Below are experts of layer 5 (counted from 0) of a mixture-of-experts language model. Rows are named router (the router's row for the expert) and show model dimensions 0-95. Each number is 128 + 32 x the weight over its row's rms, rounded and kept within 0 to 255. Numbers have three digits each.
After each expert's rows: a language model's description of what the expert responds to; "comes after" lists some tokens at least twice as common just before its tokens as in all text. This comes from a sample of Wikipedia text that the model never trained on. Tokens count by the router's weight.

# expert 56
router:160154161136150157149115078101096141062169124121133076106152090165163107152098060125152167064161131103114108134083153152098086116115156103120094158148171187143147151092138139174077151115104143123102117091086131109120180105090183122120088131148076158127140062094086122147186071097117175127
It responds to: Colons, periods, commas and slashes inside times, scores, decimals and URLs, like 2:49:30, 32.6, http:/, plus degree and prime marks.
comes after: ".", "3", "2", "4", "1", "0"

# expert 1
router:118116072122156132084178108063158140110105165167106115191197062139155115112075106102146190162153104153164103120077100090155160104166151132084126190101183117145122113142195091162145119090124068175084123104126081124156148152169157135149122151135112101106153113135117116135187115145115102132
It responds to: Degree, minute and second marks in map coordinates, plus infobox field labels and section breaks, such as Born, Website, Coordinates.
comes after: "- ", "″", "\n", "\n\n", "°", "′"

# expert 61
router:067101152135193066166153140139086090128096118082142121149107135146114139208094188164146160084118099115098183105146163071123128109130127149098127097154109184166165119163102129107092130131136115121103112093151180150124098136137128229139097121123157058152112155114149114124071146191120123098
It responds to: Opening pieces of Latin-derived words after articles or conjunctions, such as adv in adversarial, expl, cont, sub, pre.
comes after: "the ", "a ", "and ", "to ", "an ", "The "

# expert 59
router:090101117094104163132149164099102106183088117123112067066105196144169066096154158143106154143089170128182098107158041145141181138121141084090136118195109161087138134112133155086129083194129117119175172134150165129120091162149136128144135155151150120145144182134182103162115157132156137137
It responds to: Opening capital or syllable of a personal or place name starting a sentence or clause, such as Sh in Shelley, Rock, Pet, Man.
comes after: ", ", ". ", "- ", "of ", "\n\n", "the "

# expert 4
router:142094109086140096150164067164082148136126122141125100122121093179182158131128119153183159098109067087191091053074078171140117114148148152138152145125155106163096134100121126097167083109135110059082100133109151146160091129132157154110124181110187133131192084106113181091091157150135125116
It responds to: Line-opening list dashes, bullets, line breaks and table pipes in structured entries, e.g. infobox fields like Genus:, Authority:, Built:.
comes after: "\n", "\n\n", "- ", "|", "=", ")"

# expert 41
router:126099115098113170095146176041127111169119147148096079104108157148144101107156149130096157120089132159215106121135047167142162121146142099138166190183095140119118156077127171090104071143149133108129112159104135168108088153183140163168118146145151131094079181094105084166124135142145164107
It responds to: Common given names and title words beginning a person's name, especially after list dashes or colons: John, David, Paul, Head coach.
comes after: "| ", "- ", "\n\n", ": ", ", ", ". "

# expert 37
router:081087161158128089150133199116110110161193133124180103135083165118192088196140151124117122183104119104136132122132178137156091123073107115122161062092136188165139149100088160096114131158176109114092123126146138160153133107148161193163207127132164096130121116111126153110099124065089133145
It responds to: Single letters or consonant clusters that begin a split word, such as H in Hit, Gl, Sc, Bl, amb in ambush.
comes after: "the ", "The ", "-", "a ", "(", "\""

# expert 15
router:161092158171129157157145151104164127165131058079071061094169123100096187166094116174128185108173167098065097193125115142154120096064114150105126133098112095132134127102109154121113144104132122146111081082173146118141141087133179135149113160153120180101190140099098152088136089131174127133
It responds to: One- and two-digit numbers in tables, statistics, percentages, scores, dates and coordinates, such as 46%, 13.66, July 9, 28.3.
comes after: "| ", ",", "(", "; ", ".", ": "

# expert 31
router:100172131138081157115122096133089099120118172118115078172131185166090106142159072101132160170102118138136151159156083107153114175085109108125173179090075107063107146145098162120170141142152088092135147134075122121080110113141097181067118155120068116168094160100169144163091091113103091075
It responds to: Country, nationality and place-name words or pieces, such as United States, New York, South, Lithuanian, Oklahoma.
comes after: "the ", "United ", ", ", "New ", "in ", "South "

# expert 32
router:145094076138089100123110133100131120176101095092081105128170139172185116125096151127065138145167161139095165128109129097077136102149131132118092109105119136149085164188076103109117141209128131086107151123187151075136123175131093110161170107038151174126165066159123112103114082115134145092
It responds to: Function words opening noun phrases, such as the, of, following, two, most, other, some, often in census or list introductions.
comes after: ". ", "of ", ", ", "one ", "the ", "that "

# expert 17
router:125143060093101110117190165106126156132152147179104103194145109186124130170112118171134166072089082127091106159064124079157153169154137086156148168126131139144151150082131151088122135142146097119093125152125129078138095115142080123076143119084111113132069149136114164089167103176144086045
It responds to: Section markers and words starting headings, list items, infobox lines or table headers, such as ==, List, Total, Studio, Peak.
comes after: "\n\n", "\n", "- ", "=", "==", "== "

# expert 3
router:118119158169082127156134152122121102180109119074112165115098163052077135146169188182145150146088172112128091124132096164089123171070147145138081101113154109145096121174098148105082106115102146131125088131176066128094138162090154124161208107115149135179070156156167153110109164153170116119
It responds to: Opening pieces of longer words split into subwords, often after "the" or "a", such as tr(ouble), ab(sorbed), comp(any), direc(tion).
comes after: "the ", "a ", "The ", "b", "w", "an "

# expert 10
router:112145093130109153117112125163131143158087098126170073134186146168091107105127163080132085155144095165142137180093122146091141127098071210148164100176185096117179123107153136182154129081131110149102107137118155123152118096148177091139195166098111148170201123093166176152124101154129115179
It responds to: Parts of full dates: month names, day numbers, year prefixes like 201, 199, and the comma in "May 3, 1823".
comes after: "in ", "In ", "September ", "on ", "June ", "October "

# expert 12
router:152137150108100173075144169121142108151100147115144115093162185132168100137077122150128101113110178168108128165108027114122171187128154128111159162116114133118173166097109150097171103144133171086153162075146153150094060078125152110135133116144076128149098153189174076156160113168148160085
It responds to: Capitalized first words of titles, names and phrases, such as The, New, This, All, No, often in lists or tables.
comes after: "| ", "the ", "(", ", ", "\"", ": "

# expert 55
router:117096140117062151091128152144083083145140134114096148079173121102072120161126113164144149134140175133119134139155045173063172188098129071121164202167149095130135136139090126113174127118140159119174177142115071151163175113087144139146092154160146123130113161109151110194116146112117188157
It responds to: Inner syllable pieces of Asian and other non-English names and places, such as Kokura, Sangita, Rongbuk, Seoul.
comes after: "K", "H", "T", "S", "P", "B"

# expert 7
router:137126092103091149188165177084138096159068119145072142186116050185148168086055079134137159146116085159126120073086055128141123088150162106092129177098183120123132112124112136125139118140129090115093100072086145109132105114165129146092103135138153118124120126114154099125159182153135143072
It responds to: First token of infobox or list lines and section headings after a line break, such as Species, Awarded, ===, See also.
comes after: "- ", "\n\n", "\n", "==", ": ", "== "

# expert 62
router:068115102149121129146114200165120127145100040102152131128117154108108144186108144136108124110107144125138175149142139128143083115061144118132122151141116136135072085138120091174127137184157070115167113100207145158082111171157157142179104124111178041161150108125114131075082155134188117123
It responds to: Opening pieces of common verbs and words after to, and or the, such as as in asks, se in seek, s in saying, such.
comes after: "to ", "and ", "the ", "a ", "was ", "of "

# expert 26
router:135106166153156148087130122150169141122087165075102141136120116125102203149094115108114160082169104127141153144084129147094150123124151143144100143103159085106085144111162117202142147119192155093177168090085117176194123084156171110111087135131126165087074085106107197055119110137162098140
It responds to: Line breaks, paragraph breaks and closing pipes ending table rows or list entries, plus |---| table divider lines.
comes after: "|", " ", ")", "% ", ".", ") "

# expert 63
router:091164116108094121068064146157082123075085132111151139206076159118103107113132150125116085155161176119123198129167126124078142146121063071130115117106103099135081143085143099097077140116074102101110136160137144151139154145149070123115114132121199126069184118112124116081120172091129135164
It responds to: Subject pronouns and relative pronouns that begin a clause before a verb, such as he, She, who, they, which.
comes after: ". ", ", ", "where ", "that ", "when ", "He "

# expert 25
router:134102139159115163080126163105125104143094042128165145139093059156106171134146164108143083132141087158103137170066137099175178151145133151163133151145106096169131188091138148143178134080157125137091157115113104181184084130167152123108164117134099142182119090098091146193186097143097126099
It responds to: Century pieces of years like 201, 199 and 196, plus parentheses, born and dashes in birth–death and score spans.
comes after: "(", ", ", "| ", "–", "in ", "born "

# expert 33
router:131096174193149118136122136098105105121162121085180117175092164156109151144105139102211151113131136123140071142079153164123150140116154124141166172183139140092146188100077138187185118147109142146070147103092142114119131121161151120134116086146080182117146072124156100204176096102093168126
It responds to: En dashes between years or numbers in ranges, plus punctuation after digits, such as 1892–93, 2005–2006, (+8, =2.
comes after: "0", "2", "5", "6", "3", "4"

# expert 46
router:145182124155165098097113121105136116153156147174135144158082096107128125174158146092116129149089101172083109147108158133182138120130079142161047108113111098141133160110070176085097153175142083141139135103137097069151094191188091125145189070135102078105062096132129134176117158150099118113
It responds to: Nouns and modifiers in sports and club contexts, e.g. team, club, football, player, home win, basketball season.
comes after: "-", "the ", "a ", "first ", "professional ", "his "

# expert 48
router:152071099096156108103177101126151199146101168115125086178160080157180167158123131151144137162133114129124080070090137174124155091153128165159201152128116145090073146085152095120166148102135116057096107142059168063123094098134152151118126174108129141133149139084130127084110132162092109155
It responds to: First token of a new line in tables, bulleted lists and headings, such as the | cell bar, - bullets, ===.
comes after: "\n", "\n\n", "|", ")", ") ", "\n  "

# expert 13
router:164170163170106140121151139119188167143156147137082072087155146124203114135092085190152106107138057082072090094070107127076159105107124077144164188105140103140093146133121165122121071112145130161165106085155142145158156118122142120098098147143089151119090111139134115077183131166165105100
It responds to: Pipe separators and blank cells in wiki tables, especially election and sports results, plus header words like Votes, Candidate, Party.
comes after: "| ", " ", ") ", "Candidate ", "Votes ", "Title "

# expert 35
router:116096170147128144165161203123180105172100109084163085103127140125168060161131162148095137152143122152142086062110093097177145196161178109057122120135141119139126162122133162154106071111166129146103082062172151161075128140142170137127141163116124120185157122151171168127119112124150147083
It responds to: Capital-letter pieces beginning acronyms, abbreviations or proper nouns, often in parentheses or tables, such as IA, CO, CE, $, Ex.
comes after: "| ", "(", "the ", "- ", ": ", ", "

# expert 2
router:066150131150104150132173158181110102154111080139207141152112154099096120117096124134110093134127102176080152159149135136121083134094181142064113114113099126115134106101081130124153160170144086172072080094173106172138104109117185139174133101151155138082090137071145125138073202159099099094
It responds to: First pieces of Latin-derived words after articles or possessives, such as re, con, pro, sup, rem in remake, remainder, portal.
comes after: "the ", "a ", "s ", "The ", "his ", "and "

# expert 54
router:132115156163131150149119104112157127151127058083077050089154103107101119146109112129129195125145161134062091180128099120141136084103133146113143092083140095157094146091102159115121139096082141140134094066144136113155187101087167136128155141194097202117193118088105152112095077106177143137
It responds to: Digits and number pieces in scores, dates, years, vote counts and catalogue codes, such as 7–6, 2018, 157,877.
comes after: "| ", ",", "(", ".", "–", "; "

# expert 9
router:146121093119076129154151086156119155167137096169158136159117145171098112152129109096100105118114098138212126153069114200105183131153097122130229149123150093163158130115115106114157108075132145164134115075108161168156141104137101114083136074105081114127172124058131098184163097118116094096
It responds to: Final digit or three-digit stem of four-digit years in dates, lifespans and office terms, such as 201(0), 199(7), (200)5.
comes after: "201", "200", "202", "199", "198", "197"

# expert 57
router:118100092136082111156149166121119119151137113109166182121175147103104129178123164145186145119199114103096194151127117103170082080060180190123123174139112154140114093123111130139117129139169107134121092090206151127085115145147119108189126125167142095177159151099153152136084203117179115154
It responds to: First piece of an ordinary word after an article or preposition, split before its ending, such as (der)ived, (ren)ovations, (arch)ing, (clos)e.
comes after: "the ", "a ", "and ", "of ", "to ", "The "

# expert 30
router:146086075094099121126108158153124098162097108152090082125134140137190144085109110106133107151075087160126174071091094128132124099172154176134144148171162137167136142197151089166070116112108118121089193183093179105107090163160103137101115109117101161150112100159140065088162103150117193146
It responds to: First words of sentences or sections, like In, After, According, However, the heading marker =, and the first table cell.
comes after: ". ", "\n\n", "\n", ", ", "According ", "As "

# expert 53
router:145135140175116140098170152078181121160160147130132107104169077157176094188073138118146153127173086145118059075088103090142122172167152092082137161107197144125144086137098165094119164101124107140103153087075115105126162115118110157115076178109083140145159110161136146131161109172126167064
It responds to: Infobox field syntax such as colons, ISO, UTC, coordinate prime marks, superscript braces, and capitals inside codes or units.
comes after: "- ", ": ", "| ", "(", "″", "UTC"

# expert 44
router:108094120143124101180170182135143129156137086101198101123103167091114111229136198108151125120181136072084163125131161119142110083083128157129144142135128156165112078114096138119106129152172108101095111094198156144111086144164133157178164111119159097136130156117133152070099193126177135148
It responds to: Opening consonant letters or clusters of lowercase words after articles or conjunctions, such as w in wind, tr, Fl, Bl, sk.
comes after: "the ", "a ", "and ", "The ", "to ", "of "

# expert 14
router:112103080120153128130130097165153095185105130115108076135167120134078184122140107142157132142153079169102090132055104140098135120141078172151148122104149123152086165109122139116110159067152043070068172154158148112136093104179133103192116092132175177106116118104139116159153103071142126078
It responds to: Small integers starting table rows or list items, like rank or seat numbers after a pipe, plus measurements such as 6 ft.
comes after: "| ", "\n", "–", "- ", ".", "′"

# expert 5
router:094126133120075153163199130203142116094123076099114159160140096078109080155124195124178171048126146159125135156172134134188122096074130101087133104115081125131109101112069145118126093099120126125110110114124088171092131137177099125143146091174141138150111129132168154095101167195171154096
It responds to: Opening pieces of lowercase common words, often Greek/Latin science stems after the or a, such as phot, syn, hy, temper.
comes after: "the ", "a ", "and ", "of ", "-", "The "